config.yaml
num_hidden_layers: 11
experts_per_token: 2
routed_scale: 1.0
balance_loss: 0.00409
init_std_router: 0.0204
norm: "rmsnorm"
norm_eps: 1e-06
tie_word_embeddings: false
optimizer: "muon"
beta1: 0.95
max_seq_len: 256
train_tokens: 520300000
dataset: "wikipedia_en"
Below are experts of layer 2 (counted from 0) of a mixture-of-experts language model. Rows are named router (the router's row for the expert), gate (a neuron's input weights, with its number), up (a neuron's input weights, with its number) and show model dimensions 0-191. Each number is 128 + 24 x the weight over its row's rms, rounded and kept within 0 to 255. Numbers have three digits each.
After each expert's rows: "gets" lists some tokens that make up at least twice as much of what it gets as of all text; "comes after" lists some tokens at least twice as common just before its tokens as in all text. This comes from a sample of Wikipedia text that the model never trained on. Tokens count by the router's weight.

# expert 2
router:083118108172097176129107110108149121116090133139097123103105112107091168104156107120151153133105137120126105114085145134099110135119128101125107111115104107142113121128108192126160148142143139153113184126131096119091086138163146177164176128108129139148125096154121181138132161129138069093132119143126151134140103124129153143152132132139100112137100108156088133164150082124100102146150115111161136128119155108131100131121154168178128134166154125099110119141164119130111155141114108091082114122106165108099157148113143148120125166066115130115146132134160120129137131083114115152
gate0:152120113136120123140135128111122155143082157119147103118140115127104162181172148102099134127140127137131115088142127010120155119112119120146114089128110092164105089119146099137093145142111097145087137160090158198161114117177120125148131098137140146128105127151131179167137131128129143140144150149124141136151133140110163097157141118148126110094091143108143097114169116120101079139113115151147120156131119135153111136130158109103118133165115098147115127167116147102118144116126119116120130136112108117122174125131154113106155109102142107126138109088187129152140095134134087158
up0:181154117122123137148124136140149170164121140132126115135099091118130126132143120108130151111084133105101152136161135136115113128148161162123136116157107135162064097115112052117092115156143086123118136139092135141157124127184099134131128118156078171118087120102101151111147122143154106136176122120152095152165101164129114136117114083123135150129087143107119102121133124092139103116145136119113111125134131159128115061154180131108138107162147122119131124172103156126135151087126130120145125137129107133099175122116157130122126148128147128125173086126204138159104146118101095117
gate1:100121149161130136127129135129143128131086103119124201121114133110101161131121070136132111134089163118110161141145114145164153107124130088118129119181113131144144121116141077125107162132148130117099099097102130162130083150114133145139124156149187130148089154106134173107141130068111113111139154148165061144150135130159130108143102109153117131076112149127107072148104118096137119144127095122132145133124085142096135150144107135143139106118100135129150147098118174130126142095115124116166111140133135178122156159149172170134135125073120102120159141113162141113085137119125129146
up1:133116121186165090141118148107126122108066096132151155103096118127067142164121147102159082144132112146147158109103102177156106092098141111119140165123141130136138130161121128121168161163123110136107149086114106136133100132138115099104113111140109149136159108126133156144135130087092097119124149126137131082083118112152142153168106111160143173105096174198139112107108125130149073159124094092136137117101060117109138115129136155135131136140172130123136126110138117123147124118121142101145129193143138130111123113129127124120133142115168130151117115108168175134121151131149123126
gate2:157110126147139100129089122112150130163144097142117153132118096139083156135148105140149102137097119128121080152092158195114128145108135127133113133137144139136148136103153130116130114090130132141135156138079129131129109132174130120116158113096098109137157132112121126145137149149116079096153128147123156151109154116116134070152127156107125109141148106089148150168143158118113106141103113101125096120093151151125103221117178145129162125122150139129098101093147089100105128146110146167148128121159094081155115088156186159129113122109106158166153102110125147148091123123109131103
up2:133116111102123121126123096125176151136120130125095154138125105120100155101141086156134124130113164147124118155095133167102127180121105113127100125126111144143152141143158138134153092132114124151145161135092130138139110101133166170117205070137106152144128116104126083136150142151142130160146116132095163086134092122109127094115098126089155101116120114117148126104174152134126112155122121124129143142109106121120075101079162100164166120130122135050129083078146132134107132157106157116135141128122128091151087119155157166148132179142122161148114117163148114114126168130147111118
gate3:175117135151145150144098116087127131107121142151140105151100113145097050159140130132099115166113141148120139154112141097108171125134124164113138103138118114129152123116134161156166116134144114100097152100106114161113121161132128135127133147122145144132136152138133146174134101081171115163142115148174102155078129113107169145090103158139106143093133103119140156045100135116127109124161116103103162180145126104137138153130114135118084111104126145065169170118123098148156134110134130128117149105111115160081130131129090102162131117138103106131136126143133147159124116078143144116
up3:208091136127113112157109103159135123114122147158115125131142159142146091126154152080147142145117103140143141126135118145180167131109104106080137117154116146129110156139121138132160135084101162137123131128131112138096114142080100143149137127107126122128143119117133120182146123052176096155145113135122107156110071146103111120122145090104127142146139102171161149125114156109101106120188115095095172125154142121140213137095107142094086121110151140130120134124135110124140135105103134151170100135103112167131122140115113129154130144141112146133110131104157117101126106097104125121
gate4:143163140099127129146120121118132097160103108116082118153141124089129117126160163152146137114113152092142159114131163157118089132098173115138058154087142136125137151169100097138122141111159113121115104148138110178125155164162126114129154153156114170139131144063146105120135115110118123113091130142169128075103137190114097152150129134126134123113140157142120158106121146075059111115145137109147125135111134138099161084120137085186108172117097129123095119105119153094097131162119148117112107122119140130109175128136132154107112137153094156133110124148140106130136145121135134153
up4:140107126109146134126110159108148138109146157178135119115127134157116104119130090114119128142105137130139104159176159091099166159123132110118164153156114071179121136128157136133150132101121130118180129106168111094159110094118097142150115122160139121132147093081140128090129138135156159174173120139121138115152117135140131129103053093083128114145130129135129127155149151148135145153084091148099106130090108089128099107094143144136109161121165122114152138145129086136135140124095100118128162127159108159149085122141125163156124110135146077156144091115125133175086096092133121112
gate5:085136108150135157082149160156127151149091127143138106122098120130098096116110154093142135124108054137119096110158138138109112147139134138096107142119126120137132107105190129060144133129107143105103130101122167095140138132161086130118159143117146137120133140139169142119162129084150156117152096155094115121120124150149139129135136141115129135140146119150122099114092130123127135102117118122111099148141146138100210169138102087194100130145123162190111137118161119113144125096158129165113118153131136134085136115151112145147117127058101138113126098168171148141109142129126113132
up5:134130168133113118139092126123124117107116138103118140125144124111146137086130131153116126141141128114125114134174098174087140133081105092102140126132120152160125118145064125230125139115151176117142108115116116127098114131130140105132146157155132146136129123089112090144093152146127112167112160122171139139125144126130054134104134091114115100140151180124157159126126106142117116142144110159138129104125165121103130121066184145146129136105136110116153103098133154118115141113101141133109097132116117130119159173177134088140128124124142107130186165104108081124116109163106155150
gets: " m", " d", " l", " b", " L", " v"
comes after: " the", " a", " and", " to", "'s", " The"

# expert 13
router:158116156116088168102133146157112121151156107125113110149111160106151140115114090086102186118142123123154170129150147107150136128094078156100132122151154097117128105173105105140130153116143112142116139082118148148125130133133118130100117063151129086156128124101148147127122110119150125124116151128117124155135108157112134084090125109140100166152105160086143134095166146137164104122153177114103157166124165158126154093144167138157131156134092137105133146115136152144154102098150111100116171119103132149154153136124093171106124150132099122110121126121092133134123074120087071112
gate0:121096151120154128141113157137086103143132127195126143116101125110132139143141135140136179117152126113138156070091125166096158134100119134123107116141127129136128183137137151149131152151105109119115124136122115147165120150088123100162122111127118136146115153132119138105138132150119097065086141119118128159127147149128118088138129134154113089174149123114166114147143109141161131157122156153137130101118127089123155121107129136098168113143109107177138112096112148128139129094124154139108175175145120158120120110121116104162133116119086042192072097149119120137122090134077098132
up0:113140135162197096124133144110133096134130079120104149126141112112115115115107128124147144133117148149144119132117146145175141125096151141105168087145109180112123177131135091143152097139088137078141147117158139115123140146114062103110128136113154130151132145145149126141148123151144158152143135138115057144143144127107148119098146131110121126128137123130090146112149152123163143114140135111112124136178074123123114114115093142122102108126136137132127115144125119116143133148128159134154164053086140096155154112089166151095122152116100173119090150137118145173146089064101135080
gate1:164127170124079158115142114125121137130115152146146154109124152116157113148134122093166185157138129131133119143121124131115128100148138108112126109154129116138151072082106164096163130139110086106080103101166060089120092123130094147136171151150109158130134125133118162152133144132079133154089065166138111136098164128122117141131119161173174142166133137105149146138104152157092106120152114112123142136125136136161142122113127120133129097100129113147121161091128146128104094098138119121125175099119126123131085132154139115101142166124147089112136070160132124157117086126159131135
up1:149094161123111147094110108133138161104116114128127147180137122121154115152149118090128139130108158165093131149133129078100113101150112130106127090165149113136129111096129153160160124127090085095145127107165085113072131141100080129105127181159120152128131141128128169143173146124140151157141075127134106121101154132145115162110121150131122113156122114155107129134148201151105137134133111102078104146146120110143142135118128122100093095143131122118115140109139144144125112115149128131169160092125139100164102150083173109061134159116138104108104125147169143136129101146179133137
gate2:136128110173112140116074193145075133107149119113128128125109130145131158138114106138156155126163118079099112084137142129144145100092152145121149098112173074124108144152121156176061129104096104107109131170135119117110113127113123117134110164134123139139189109118137151110147128129097161162128138081132098089147131107137133127161171141138099165139134110161118159148156145113138152115118114166149139113138108129103125091141107116151104122139147080116152118203130129134087144133111135116165156143169103133143136143091122145103112108149137116139121131132114089114143110101088160118
up2:117122136179122144133120255139085126124120128102138128123101121141150145104119120145120159107164115079111110095127141134156125099108151123111134121127176066111114125151115152165070112121106112098124119158121117117118121140136113132112143143155144129138173111129131158113138109123128146166117120099133110089132146115156126134149163130125127176140137115145115136134161121111118138118137112185134141099142116130121107104120097121160102090135164095109167124175155105146098151135109128118152157137154094109147135133106136148088119117135109125156112139122108107108158127110089142097
gate3:130144095097086158088104145111135158128125123181157096086179125132125136138104118103097142113118141094120153124172132134131109115141113135136083127154127131116156135102129145133123119137133137143147152178135143107128136163091129095159135096151141138135162090107159150098101124079088134112137152125074104129144128116204152108140125133101140117111146142109085149160126123176164111161149176084175117123110131141122175153130125098138149113106125128103133112096119118128091120128158131144119134089104150166163087127134095112119164137144125135144110097118126076157140109120152097168
up3:131198124096096113129113136111116126148137136149150134113126086151119104151086144111144105120120157125106134149121099130160128143176144160153067102139113124103159088114118170138113136147166144154135139136132125137104126157073125105166099106169160106109127117104142145102142119075107140145155129152087118138140140104170127117120133119117114129124089114100106144089121146146109138162124154143176107134107137147133210147134140100107152119161113125123134150111142111134140148158129122142096107111069115161140117102134132114122137113138048128117102115156133088175155134144118101171
gate4:130161136123095155140113125151117099121138091107127155098115123139125152123103177172145127150143126135096110118180145125115163087112125119130112125147098101121159096117085104163138134108142132089106100191153129111140126102124152129127082138128156107120120087109085128103156133129140121110108133098140106123111139132133116124085130141107136130187113130121106103147161116107126121155107146120217091108111153146157162104111133161176130127113160127157141119138127147142140115085146157097163119132144203172103141127172114114114134097172096149120126147134137118153097132112120092093
up4:143149147126133150130140088101150119114153145115128144139108117106108130140114111137096097151126111141133098141170154129163135105104125125110109143106130141177107142092166132162121129099089124124144109098133141117171115113114100136125135101108085110146134127154124130120104139119153110137137125125146143161098114119140080097131056173094144152114188118136097144144151124105142095150135143100137149144088150118125133106113106149074117120087155115135131146170151102124112147165134129111173143091125164077094097113146120141136110168149174206112182143118153106110154094135169115147
gate5:095159171135137147130175143161119070122094165153134151124149159150086130096154110124113133131078119109159130134115126114138113163085110121088155147113122114126139130146118183136143150130114161140107133129136128140124108136134149175129090108137107067126135111130176174118107141151142118144142160161090138115097089155120144114135089102098133120137133142120145125099112132124147123145090084083138138157151122147147120157147158152115163174136118148119144097120125132074133084110130108148091171085098118141125106142159119123145152117082147083146134080143082098114139133136118144148
up5:109144135181081136107164107136127089121142154144128142114145152149103155109124125138144143165101095127104131133138155129142106148085078144123151142111146117126142138105125189129140155144128163139102152138114120150164104150149144129150094129118094100106118097151143160067108145188151158125136139140098121119111080139125127083126106124104163109169148139106131142094116154125141124140108169102136154166142108142118170133118117139149147150126067152118118114097153116071117119101157120113135153094066102172120136134177128103138149094086110089144130115166114116130137100108121112125
gets: "\n", " |", "==", "===", " P", " T"
comes after: "\n", ".", ")", "==", " |", "==="

# expert 7
router:145155155169171093138127077172151132062148118116153081136147156114149105126102128097168130129108158137097123144174126199137086125167126112141171096108132156109136128118127109140119135105140125134150129087111141120132141111098118130161092120155110132128166165070126135137150130155104139097094140128174178113159112123145102117086133139134098115126118129106100164074113119112149099158124136095094156131127130109106132096116156121115112145112120142120137082132137134133086174142156158109104146108111088095162126140152116114129121097143131167128112130138134126161134105127119106170
gate0:137202133163119141142109110075131094143144116141159101086142097162151136132158103127117116129167136111146128116112113132133111110133128110108139111080143106175136113140180140141145145124119096149130163122137087132106105122140088148156114135159095143128103139120137102147097134073097096165098119142135106109133130145121136123159113160114112153087104157133126142126147152123120149138130155094149129092144156076148094145154113089139090142124131140119142121129091098119146163126176150112117142148106132065109165172141149125136133102169119138152125055134119103162153094118151131168
up0:136180132142102171099149156123172078101156122121114141150105118135171109095136119164120148096112115130129155096147161151117135134159138133147150108146090167176140143117138110137117083142122121131128149123123129149157175090135133143151082086124124129119145119108086131134163145089154147073110130116122106117130126125113071163098151171153076114134120108145156130102153122126106124094132141093161104113156120127137124096118179098138134126090103117140172180125153159149162105111142137126127131098122132096142107170132135120130110134089127125152111095072101170114142135136090131119
gate1:135070132131147143100178133143140120133162128127133104133110167142137190115134094121159134112160117155098146129108097142112124137130179115127135147112133095160138172137127115096125137131113130164100140109142139146105135138159126156130116114074087117159121131081145132125125144198165145223102144130118144128118130131113100064137132132146148149114102099080105146118121124131146110109139132114099101152117117143097121157141154097143135143111147130101067093120095124141127129133135171139108116135103117134068112148124137135129130125156113143122095134113064108135107163163161139133
up1:150128127136122127131133132105157130091143117143108119141141093103105135078102147156097123154133151123124108090102152110177156096127112128128127109142140169079111137164155091148136160130150127098160112152132134096125099118097126062128125099101089088120124140126108079098105151144097139141158169070126126115149146131145034162127145129104117133114109138121178166144146159141135150128152104152122159101134128112145137151103141148155131110107132132122113130139110121153119124092124110091141107169135179147152104142126121157174148161092116160152125127163135148102154119092163122147
gate2:083122135172115111110111139112153180123125117137104104091127178145122124148120150151095144192170126135103130129136136173134132176104133114144121110123106131098124099098145138124085131122161162175140116123126089162132148118107155146115110089121096104130155140093141140110114121108113137154145134167101156084125152104081128159136148126086131145117128091143108105122146129163086110125161122076130132117153148114129131164148112089168127132089089152146137114119130116146147110128140126161141126135127127086147180093159116153105095116139152165122164175105129107075168100102136110117
up2:123151140188113100146108135121120120091131120121122090091210155130125126138099134122103137128168138165145079146122138160132118128097121144082156150107145074104111126121153124097124141131111108142191124125120101115100123121172140120154123101116102093113164144145118136135119137139122155156130151124124106077106163122111111152133113132098117126110124131211100131146092109176119112097144109100110145120124166142096148157147127106153121094089127142141144109149160112110182119145147111170164138142106148099152118112121131143110099109155123181104132162113098154093152118129149124119
gate3:125129129137172163111120141111175112135139125133082094187127125133130123111139111128118108086133151139138112139125141109102139127145126171100139174153125114107116152159132141126151113142150147180128137145174148105133109109087162087101092172115145151125165129120122134112146181085161100105105087145107117122121140079155079122150105166156159115048156150133125131080088130118102118125111139135149113108149185132108105128156142110119115100124123141140113074137145155160114131145128127129110065110101165097116128142130115149119134115153149152135125139091128123114166148122092117139
up3:119142123089139111125146116136134158147101126140149128113137117113139159131151117136122141131129149162117117134089144146159143135141130101147074103142115176153121123096142103121135128131130097072099138128136138085121127110118140120117123109164112072106135143157152118086121110126116137183117120178123112101129177142132181127107138079092116148188151144120182125083110154154154130115104127120126130130097105138142141134115150124133089102086121122170100205101157099120131084099139126128160129127101132111153118136104113089140131160150098133108143085170148139121085170177149157124
gate4:137112122137171091127122136127131120142143109123121110130109168109107102141089101115133148166168107141121115130141129133089105170169184160179124082132129110151120140140110118092183114159089111082137176096142136136100100121109169153154132130149109101160129138108125128120196116112133154175116137117126138144123157098111159138140121106106134103105123144119096120162180117116116139139104151156138127109150128109146143104102144075163128090161137139118112173129120084130159159121130115065103115158130138134101108158109130136118146128137074123143130103129130074104090131128118162151
up4:131127128139169078128146144103153108104109126144086105144132152110165155172133121105140154143157131150142118119128143139080091191100134118145135099114116138124142133156108163136153088118143109056129154077160139113106103130085146174123120117155163119164129128122162087118129116134108160158106100104117129137123149125104174135098134095139117122149148155127109100143166095138145146129142142134120112134122173111095095116120152116116158121123130135099099125139099095116169212136139116114129132155146149087097116113119139119100120111120096166159100116115197094119121137113152129138
gate5:118155122117164094124119150163122132153116115114105196136140084153120115095152158105133149137128108117100135098125061139127140106119104134146181123139150122105115133137094164056129141168139108182085140164109124169125128131186119136121118099107136116094125096106148130137135104104139116130090175113155093120176127124145110155152137130144109145131134140082140110142129123132142110132116116122158118133138135144127132147125111101111122128123081117122103109085211136114098114114139115129139131128186164099140151134138098148106119141118078149137136140118164168131080119150132168115
up5:126103154177125141128139106122137099096125127150137112131136158154131116167154128147144121111129116135126115148152174145102125148138113118125113114102093114084121148136139165144128126137132173103156097070111162115152131095092133118120134131136141141177129139120116145106124138151083128094140113114141175120051100138089141089088108129126131119105110122174139116137124152116117102086122162129131083161105169148163096111134095108114152162128142134150105108133071112146142139170140161139101131119109127155155095171126132136147145143146176096126081132164077114123163176153102098107
gets: " the", " a", " The", "The", "°", " an"
comes after: " of", " in", ".", " to", " at", "°"

# expert 3
router:133162116099094076128149134131103150085093094150102120143101154135137073094141129106078180114142151141097127161150117100136112150133151144110160114126141174124142082110108124167130120113132091141136146094131153072090156098118082139091135092167154105128161130110108153133081113131091128172125135111140115132128083144141150132142131123138092118136131122126163132087129136122157170089151124149128110131117140128144166170143109113106111114095114140117153118110121172091137123128131148086103139110108178106142135091128171141148122119149099088103158140155117164132126123119119158096
gate0:146141135129152095133131164096133106106126140105134105130151122126121141106110131138150136097150146118116113082142167110135142138116041161146135144144153118152139141110149140107094128102144147095134122147150130144125143126128067089167117149112125126117130106098149165143118128097108098151163152114109132116116142122107085164140140107103159168131081115140142140135177131109126091099163094118186146094131137173109094143148131154095093066126157139122129143121186141125170131121154176117173091107099137113186116143081153122128131125151121116120134143117114113126120079134111156116
up0:126131134144122102119101116131114191138135124144115090078126118106169162152123154106120128165123123094091125152099098154126121124117084168107131139143152139131188092113116143125124073140172098146103090135101083146114112128110155125116100128125129115100095133125112128137138155160133153145118151152150125155146091110172105106156102121143145140198116093109124136107152122141121097136092147114162150173138164101132168112123126147133124128171104112130116118159130161146128117103163162084148141078129124133166146129152096123120136106113142121116072129124142142146104142063145171112
gate1:172107125146119120141151104120126106156147120114155132095126108110111120137147143135097112126156116146142147089144121142073150141085095140126141150136090140143105140120117105156132111133159140156147095116127164115109141140161144205098142116120134130160120146087121119089111103134098126154123090127106146138106153116053127129122142117170162110122143114091102148100117075159130111131196144127107189156137139171127124128093135139129136143155097120125147075129138100150145157120121165084095147102107131118150140075137121127084150132120099152092108159173133155124156144144118134133
up1:117147133113134124173135121098126153184158140121159154103128153103154120112082157105135137138140135135110126137113136123173089122154117116121124092165098134123102130139152148127095135110105167167141109116150162093089127097133102094130126106177137158147128132097119047129126132120150152160127094144106131136091141082103096132143119140153178126137154110102131145123110130121057099163147150133101157151128130115087167148104144118147159148081104134077125135111141124081161139156155135091115124130160145115139141102117103127143145092119147145092130170130141149143149102109101167115
gate2:162103138087110140120127092103121096126147176156136126143138146135100125110114155090106102122124154156164122126129133123120181161105131130096113169122157131120129147147091131107109147104077133154094152144119151069143139130100122108173118109093143147128137087150158166166149079138136109141153112122127135105128136154109110160143096131102134131085117104132175136108166141121144096055157125184121144129131106176137094121134157151126107108100115129123171141117167146144154114158094119127141109127092161122169118117157121111116141112104086117119116162138129105109078126150156115161
up2:138080113100123114130137141171121117151178133113133129158135087165102139113095132100124169090141157152137139142105123162104106148136105100154177102105132126134143144074127152149125110146142124117111131182145118119129168165152152090148150107128125121132054115161102127092155141083103108108136092134127102127121169106148119102122149106129110119141132152098136152141131136164173133108082129142118150156104093159153165126102130125179157151141106144131122177115094108124119097091124136123108153124109123166105117112167124153108130118144118117082135089140123100126095137151098135187
gate3:174118127094153160139092167120121097108139112129120110134053125140130143178124086116114158112154159119108154119131112132130108126121180155111126127145179155153126156074112149110143111151087128103098169159129114131152155121141121164154203115123126174120136132137112175113089143132107145131154116108133154127150136099150114157145059121137150145123160129132140144109145119128053100111087075122138133133122125154133119129098110126120117112138123121135143114107103129125153122142177080146119103112075135124118078132125129143130151172125108119129159133099125133128090158134117121132
up3:086159080135151106103138145139109136102126140141133139146125153097116126110132073102143187109123142114170139167126132122106111112122098143133119119125152133145173093089115119098114175113148118147133111145134097110050101106120160170113134112153145146130137142114169163084125130132088096162081112082130153119112138174106144134125104161123098115100112122146138120131142146133133128144136109150169157119181162113118098090163128134133140117164147112137158082157108145111147140116150159107111077112136157155116161093135102146083137117091141168131120140131166125130143149131091134134
gate4:133153115171138101112129114187100129129133159118162143087105156146125131142112174154160115148076155112100084125186089120143138170125073138113143150127139138128086127099128140128156109152145151139125131115123092092080134142140098165134149095145107138114166149115117133131143081129127148092114082141102118141166129153146132121127161116128129104107149094152139121112136100127125150161157146099133129129161078130128154131104087124154097152112154131159098162143136103086137147124122172106157095115119132155140123126087169097165112107156149146153132102106118138101115126096080126098
up4:191113105106160146131151139118116074131135110128119133140075126139137144167126156142115146104119141119121166129138139105141105141096133154118161145124126107150119151103131072126128119174098134106087127140111159155132119092160132140096137132124119149144163127166109133144144128162105158142132082107118142142164119112117087119109135126125144154055127149155153105129132082101138118128129103157132108097087129125103120166121138156073114112185167116120096064104090165165131118138156121146107132129137143152146138112099157138134100076118153159112154159091100115124101150148145126160
gate5:078144122146133126125082128101126196094110146134101089140105151155119118146136131146142171097123127116114095168129143106141117119118100148151161138124148135109102147109115147149153137123094135145087161149157124119148116129091102100156135082071129141091155103138131121151111127118166146118130104117093043127161141142153116097141153127095125124122111104149132162128146133105129142166084162101125147094151105146116149171093123143168134109132139129137142137121143139128135170142103113134090104143150130181116171130133133147109123125167105118105140134116087072138194146127097130135
up5:121126122133069131167128117099117159141094195155133122123094126137122155123128100140164152111168165136164116141086109127119140151117135110153105132142141144136145113092143149087121129129099120135089143118099132151139087159166121138086129121126152128116163106161110140155099128163131106097121120141081147142107119157114145098148112098113099114112134153111156122107109115170102126157131155107134111122184109121092118163115140149121121105120133125160116122129103102092214141129130102118161103104190132082123134126143112118111135115142132137169140163147127086093093131148164179093
gets: ".", "-", ":", " of", " in", "="
comes after: "\n", "\n ", " Born", "1", "ation", " 1"

# expert 0
router:130124123139081165133104111174123112139156127120101133160098112135122147165093131160137119123122116137141154119128121131126108128181062131097130103136151077116115180136139148138096170118107116139138131124099121126092114165063122139099115141157132108125153148169109115107112122127135092127157072161132174121169103150154139161120092089114123135134126093140125088184104164146121161120094112149132116104138157132130105179158145143117141141120125123171161104071096117142107120128091155105136083113153121093107114109125103119152128140108149112119146118121128112124107163110115077150
gate0:105096153152104123099107159146110195124128125160097138141162096124127138120158109136156116107133092145149122155146126136155129100107127139134123118129077144132128085125103139142139139158112099095093077125128103141092111163114148157132125119081127146131140116139143097147127130143181102122169101122158089140131140155095093149151110136118156109155133119146103143167111136122151093076102163094144145127171125135115105158162152127104142159135105120132088104125121166133147135146134123123141104176128142089101117169135118139186116101139150136133100074071120167140105182106100133119
up0:135142082091101130143127092130120082119155159105172080121051148154110101122120150141112149141132158094127142107113166139115107147144166134122118124117159104113134157151153147118138130126161151138148170138127137138147157130123113083112124108176125105156127134095109144098105149125087143129106145153093138143126111099147166121121089144151070148100122127118143128070145157183123162149166090104096105118104134114138129101128102135152124148138156137114183149147129118103095143134118101106141129088125077149165151101148122113094144159128111133138144165158158135116141078121148120123
gate1:117147105093109121097122167131161099128122167140122134134146140139172098145081120132156157103160117105125095153144128176175104111129126114092137106155146171114103108135153133117153199147125100118170118147098100105126089117128157086123104123192127139124116153077103111154151119125116110134135124089113164121086133141145119140123122154132132130154117148143120156132159159127128154158129113125134154106130160103164111119143148126077129119054163136120118121119126087177074094160100103157126118106161129088142149115153104122149127148127153106120086095105110123130131122161138123136
up1:153135139141140128125140122139142151100153119165140134144170149106123151143115088148150113083154123106082122119137116157133066155136159141107098101118172178133110085122183145117183142125070113104123121129137144139121120123160111115171093133118103155106077140077111137150118099122102129113152100100155104143144081101123117171121140111109089154177125177141117125097175132160102137117103122115144116149123132097142166119115157146089097139126109113150132136145135140118151128105118093163145087117113134145184107099149133167140106126141093101118146131103149108135154135127153131114
gate2:111117110186111153132137136121144124124104083112107122224104127137191097121131158114119169115140147118124120130160102153133143103159120124117095140137119103153111139140128168162126128148098177125177122107134141147192114129146129103147087138161143123155143108109145116163113087155093142128116127139123167127134094097145114140157127110155122133130143124130086142152111126144118111127127126108151137068117130130129104140158153159062147168099096120108125103091125157122166099129142132122143130062100166090077151130140095111124121129115144124138103146102099105126144123133117110127
up2:149157121143107101129132134154085119132169134149126100103123153157128126118106113106110099143145115118128082142101148132148101119114151155131097100171151150116087159120124179126147095083119116072108119109111127135181083115159110110116120139120084134099192143109111107093082137128148124109086128177129124122144120143131173130141124144145152130108115176134156156148171155140089152176148112084110162093129152148151174122140100155135130153106125144097138151126102109131108112119156120131110133167115120089115152147103135102115139135157153164135089103145126097106145132133116099174
gate3:147115134126064080123136120146150158136119099142126135107126116172150139144147134143151118135127138132112114109182133141161106124134103127114137130093125125135140139145177112160147126168166134118175187110111132102130118113129120139113145077190115131124154109143155112121095122114169136143085116082106117145131136127101136127119109044133113131130152134115150151119129120163137154130103142117154090143147126148116124146184093113159130103142142114116110092092149150098098141106139157134109088075088110119133078106162127129188122108106169112119179160143109119146113126137121098116
up3:088098154100119087146132154087171194112145132140120164143098098151153144168121141129140132116120167105145082112120140145099134114123116112098137103087134153099127124157167103183121152112188174150113104120132091102143087111083108134141116070136140163124151151133147090149110144147155113118124131095164137173144104124112098122162130100123104143108128143115115128087126112139146136157156097138144108106116143132143129150169124104163150139149110108119141122128126099170164073110129130111118106120138094117142106130153141152156130082151121088105163109134132105142154118112132170112
gate4:164129141167119179141116144141110137108156124133145125179093111164086132084123112142151139126139128120142153096134110123100090169130111111126140130121161200083126101111120111124152122109126165129108162131106120128109085103123116088131163108151109121134100178137136154140149137133101106142173090129113107145080116155137146144173128117115072108133085134141133159118120099158153083090174104135172139188145138076126119143126142106143158096163120128109120145106115106155123098122146104132149146122102155105150148105159102118101128133147101153127144170107138097144117122121096136113
up4:064156119148171117125120113111139145119114102098126123095160104107150104148129144155161124143136122145137118172131126100135111130173113111132096111142098138131141098108159120077124158159107120121133081129163129141148195141146114141140125104120126135139169078145107086124116098112156127119129151154095142164168176156137105073134135134114137134086149124110105117136127120082128118113129134104109125055151144155094130121104114150118097106145130127152161122138190181105139161148121153160147084144139113103146147149123101094127124109135123114145129097141129128097186127094148139154
gate5:118136136152115118156151183139153131182163117108141145142141150134104162183127144132115092123139135123127086095119133126110100130131134118109139093123153172089104152161156150145177141158096167134140123084175117155152108117151121090119153093081129117138130121117105105145143088115146118164121090121124094129132125105072168168130159173117148111105117135136126167094138138093141171094132123129143158147090083122153119137117129109140114131093140145123079114101153127122127120139176137130152144091150128111136151143098153116136120101166075133104137079099123108128084117132129098120
up5:119100126129137156119093121135164119124130109152173123133139087170146109162122138122083129127108078107100112090174116094101169117107112102122123141134122151141094112101150099112120096123158139135157095104103120116087136152116156154169141137127120135135139173104145111131160146196145110087115136155139102168144104112155134146127093115108121143115151139124132111145138141149146158116152121137117097052105152161165133101124153096109179100155091129161105126104089107115145112139097116153116151146120131141100140130129136160128137124103191115117113185135158164135115155120096140098
gets: "|", " ", " 0", " 1", " 2", " 3"
comes after: "\n", " |", "|", "–", ";", " 0"